Weights of a small mixture-of-experts language model, trained from scratch on English Wikipedia.
Training: 330M tokens, 5040 steps.
Below are experts of layer 2 (counted from 0) of a mixture-of-experts language model. Rows are named router (the router's row for the expert), down (a neuron's output weights, with its number) and show model dimensions 64-127. Each number is 50 + 12 x the weight over its row's rms, rounded and kept within 0 to 99.
Before each expert's rows: a language model's description of what the expert responds to. This comes from a sample of Wikipedia text that the model never trained on.

# expert 5
Word-internal pieces of names and rare words such as ec in Propecia, -p in Woo-ping, ani, idae, plus table pipes.
router:53 41 54 81 65 50 60 44 52 59 26 53 80 53 54 34 56 43 40 57 49 77 74 62 63 56 38 43 67 48 42 47 81 45 65 35 63 49 40 44 60 59 63 53 47 38 56 85 36 63 62 22 49 56 73 66 64 49 39 54 54 39 44 28
down0:52 66 74 37 43 45 54 68 40 43 34 59 48 37 66 45 55 59 49 52 67 79 33 34 53 55 29 56 39 45 34 36 49 58 51 71 61 44 39 58 54 43 55 57 63 38 48 33 51 55 66 65 38 29 52 54 53 49 71 43 58 34 29 50

# expert 12
Prepositions and that linking clauses, such as of, into, for, "a statement that", and verb endings like expresses, alleging.
router:64 46 51 60 47 66 49 73 66 35 68 49 71 55 53 42 62 40 44 59 50 54 71 32 46 42 46 49 69 44 47 48 58 50 56 49 83 47 39 63 54 56 56 56 55 72 44 63 65 73 61 39 53 50 42 65 59 40 49 62 30 45 58 55
down0:36 52 61 40 50 44 57 35 37 48 58 39 63 63 60 63 33 76 69 64 46 51 23 63 62 60 27 62 61 53 62 46 47 52 44 41 49 53 30 68 53 28 67 40 38 51 42 37 56 53 46 56 36 43 71 59 41 42 71 44 70 34 57 46

# expert 7
Digits in years and date ranges like 1658–1718, capital name starts like Mar, Ab, and biography verbs: born, died, led.
router:38 61 34 69 59 68 43 28 51 24 61 61 64 51 48 36 64 41 66 46 40 65 40 37 44 46 41 49 39 53 36 30 56 41 59 26 62 39 44 54 36 61 44 43 68 59 60 48 48 72 24 31 47 48 40 42 36 57 58 64 43 40 60 61
down0:62 43 57 48 46 53 62 51 79 66 37 48 61 46 40 45 66 53 54 57 64 64 66 50 43 67 66 47 50 58 64 52 36 58 40 61 51 41 48 56 43 58 66 61 48 41 44 55 44 72 54 44 55 46 41 55 41 53 27 57 38 71 45 28

# expert 6
Opening parentheses after names in tables and lists, like Chart (1963), (age 43), (KSA), and capital initial pieces B, K, T.
router:37 47 61 54 30 54 39 72 43 45 49 50 39 47 49 55 55 58 33 58 70 37 36 33 41 61 56 45 41 45 49 58 39 46 49 46 56 26 39 46 44 56 50 50 57 53 58 51 53 53 24 62 42 45 18 59 54 66 50 33 32 57 43 48
down0:20 36 47 43 60 56 43 44 38 50 68 47 45 49 45 28 64 56 31 47 50 34 44 47 43 21 60 44 73 48 32 49 59 48 45 36 27 60 42 55 54 74 68 51 46 63 55 68 48 47 54 52 59 50 47 44 53 56 43 68 55 45 60 46

# expert 11
First digits or spaces before numbers in tables and dates, Latin ius endings as in Fabricius, and words like high, red, half.
router:52 44 64 71 56 32 45 74 60 70 39 60 60 41 49 64 63 49 48 54 55 60 57 63 59 40 27 72 59 45 59 40 50 42 51 26 95 40 48 77 65 65 55 40 60 67 46 45 34 50 54 49 39 58 19 40 52 54 62 45 51 36 43 53
down0:26 63 51 56 58 43 49 65 61 34 63 57 59 44 68 63 48 69 32 64 57 45 56 69 44 30 38 40 81 38 29 48 44 37 57 58 43 49 56 42 42 31 40 47 39 50 45 69 53 49 56 65 64 42 28 52 55 76 56 73 74 45 45 54

# expert 8
Ordinals and adjectives before nouns, such as second leg, third place, minor leagues, long-term, half-brother, and commas.
router:67 31 55 74 62 52 46 57 56 53 29 42 65 56 54 56 68 46 44 43 32 35 58 46 46 63 56 76 51 57 32 59 51 52 56 38 67 45 41 58 60 51 49 40 58 46 55 57 31 60 55 52 34 48 27 42 38 41 57 42 53 44 47 37
down0:46 24 73 54 63 82 55 52 43 70 44 35 55 52 64 31 50 50 48 74 53 56 66 25 52 25 55 54 35 42 59 42 57 40 43 31 44 28 65 67 54 48 48 59 61 38 47 52 57 69 33 53 35 36 48 56 48 54 32 55 39 40 51 48

# expert 3
Music-article text: released after was, spaces, and, with, colons in track times like 4:43, and place names like California.
router:63 44 42 58 56 48 37 63 49 55 40 71 30 44 47 59 53 46 33 57 51 45 66 31 21 45 59 62 59 41 62 50 55 44 55 51 53 53 40 51 43 42 54 68 38 36 30 55 42 50 37 61 35 55 52 50 80 58 57 65 52 55 51 51
down0:37 40 50 61 56 42 60 62 51 70 46 62 67 57 60 44 56 22 51 48 35 38 39 49 49 46 63 53 49 46 57 25 47 40 45 30 42 41 49 48 70 27 43 46 44 37 61 62 65 52 49 53 32 41 36 57 73 71 67 59 52 40 54 62

# expert 1
Digits, slashes, semicolons and dashes inside sports statistics tables, plus competition words such as League, Championships, tournament, Round.
router:52 38 46 42 43 37 47 48 59 47 50 48 43 40 51 55 56 65 42 57 70 51 40 44 62 56 56 73 69 49 46 53 46 48 62 39 54 37 33 36 29 68 53 50 48 47 65 48 38 53 49 57 45 47 36 64 20 41 45 48 43 69 39 47
down0:77 36 60 53 63 44 53 54 47 30 53 66 45 69 43 61 48 58 29 74 48 37 38 48 56 58 57 35 57 32 57 53 49 45 73 62 30 57 54 42 28 42 53 73 32 50 67 47 60 69 61 78 60 45 68 59 74 64 38 51 43 55 54 26

# expert 14
Words within place and administrative names, such as County, North, South, State, District, often with coordinates.
router:25 58 50 36 59 45 54 16 46 41 52 52 37 51 47 74 34 61 40 32 65 48 29 42 59 61 61 42 37 55 62 53 51 68 62 44 36 66 61 28 57 45 38 42 45 54 77 40 43 19 39 54 39 46 49 36 31 51 37 51 50 61 40 34
down0:30 51 33 37 45 71 26 77 52 47 47 32 52 55 71 36 46 45 44 45 39 45 17 64 53 39 48 38 73 73 60 49 52 51 63 53 43 42 38 43 36 56 47 31 36 38 49 37 53 69 55 55 64 36 35 43 49 43 39 57 48 64 41 51

# expert 4
Middle pieces of names and numbers, and first digits after spaces, such as Llewelyn, Brushup, Rooksby, 1781, 5.91.
router:55 62 49 24 44 42 47 51 53 40 66 58 40 50 44 64 40 66 67 50 41 38 46 52 42 39 38 57 36 50 62 46 51 60 35 72 30 72 74 48 40 34 33 51 45 55 28 12 55 29 91 56 62 42 59 44 35 37 56 47 66 48 59 66
down0:60 43 18 51 63 45 51 48 37 36 46 54 46 50 47 36 39 35 56 47 29 34 59 45 33 51 52 65 36 40 52 58 60 52 55 47 55 46 57 46 53 41 46 56 65 39 46 62 58 48 56 49 55 48 43 79 39 48 59 55 61 15 54 41

# expert 13
Auxiliary verbs had, have, were, has and adverbs more, even, often, less in prose, plus some digits and word pieces.
router:43 39 46 45 59 39 65 30 44 36 30 47 49 46 48 49 59 50 54 46 38 56 51 58 55 56 52 45 44 51 51 48 54 49 40 58 30 49 50 57 58 34 54 46 61 47 38 63 50 59 38 68 30 41 38 20 64 52 55 50 60 50 57 27
down0:55 52 74 38 51 35 37 51 69 38 48 51 41 59 49 68 35 66 27 45 32 39 42 49 40 52 39 51 47 44 60 62 47 49 44 56 55 43 50 47 45 60 53 59 39 41 33 51 54 52 64 61 44 22 47 39 52 48 72 35 46 32 55 40

# expert 0
Final pieces of names and numbers, especially place endings and digits, such as Cumbria, Canada, 30.0, 1994.
router:39 63 70 61 51 41 35 45 42 64 52 56 66 47 44 54 58 54 61 45 40 65 51 71 37 37 45 22 40 48 60 65 36 69 42 58 41 62 51 59 78 66 40 41 51 51 37 49 55 33 61 53 56 55 55 28 47 48 39 50 54 44 71 50
down0:53 50 36 62 44 47 53 39 38 56 42 53 54 71 66 60 50 36 66 51 90 51 66 63 46 53 56 28 55 44 37 41 77 55 37 39 53 63 49 61 44 41 40 41 44 64 47 60 45 66 72 60 62 47 66 47 55 53 56 58 47 60 51 55

# expert 2
Family and kin words like family, son, father, often in taxonomy lines such as "in the family Drilliidae", plus pronouns his, her.
router:37 52 46 54 50 73 69 43 61 25 53 44 63 72 53 43 47 46 57 54 48 46 43 38 75 68 45 58 40 56 37 46 61 40 50 46 46 47 52 43 51 33 55 41 62 63 65 56 64 64 67 35 55 37 52 69 51 53 59 39 50 45 38 46
down0:34 44 34 37 59 45 62 44 58 68 52 29 43 74 52 47 49 64 59 57 67 51 42 49 52 33 49 41 36 58 47 34 47 51 47 68 42 55 45 50 57 54 69 22 46 45 62 36 39 35 51 47 45 41 59 26 46 57 38 56 69 28 30 63

# expert 15
The 0 after 2 in years like 2019, 2003, plus function words the, of, by and institutional words University, College, National.
router:31 51 59 66 48 42 35 61 39 62 38 61 47 56 43 56 42 64 48 65 60 52 43 64 46 53 55 61 41 55 42 56 50 46 46 50 28 46 53 45 42 63 48 62 37 18 72 43 33 25 61 55 72 46 76 60 41 61 64 50 64 51 39 57
down0:41 76 27 67 43 61 61 65 55 25 48 57 40 52 54 73 51 16 65 58 49 55 31 53 70 63 58 32 69 48 44 62 33 46 57 44 50 60 64 40 46 47 62 47 31 51 51 41 30 44 48 28 56 46 34 64 65 49 31 36 63 71 43 30

# expert 9
Periods, paragraph breaks, table row ends, closing parentheses, == headings and sentence openers like He, After, On; also mid-word h.
router:57 48 57 36 38 58 49 46 44 45 76 58 52 58 53 50 41 50 58 59 60 56 52 30 37 56 48 36 50 49 53 61 54 38 61 65 38 76 67 28 46 38 53 51 41 57 51 47 76 54 71 48 61 61 80 63 59 48 49 42 46 61 56 82
down0:67 35 47 62 45 31 53 45 44 50 48 54 49 76 39 39 47 61 41 57 43 38 60 37 37 60 39 56 16 52 53 71 49 61 52 48 33 46 49 63 48 68 52 76 44 63 37 66 45 53 61 49 61 57 30 54 41 59 46 49 58 41 47 47

# expert 10
Heading markers, paragraph breaks and sentence-opening words like ==, According, On, After, However, plus final periods.
router:28 71 29 62 63 54 52 44 55 36 38 56 39 40 40 49 49 54 43 49 54 44 44 60 63 27 52 48 44 59 48 42 43 64 35 50 48 18 34 63 46 60 47 51 58 32 44 55 30 50 31 58 46 17 48 48 38 64 29 72 59 46 54 27
down0:42 56 70 54 47 27 38 41 28 44 67 52 42 43 69 64 71 64 48 43 47 58 55 41 48 39 32 52 53 52 60 54 48 46 48 72 45 32 48 58 43 64 66 23 57 35 40 42 67 72 44 51 21 41 48 55 45 43 48 48 64 37 42 42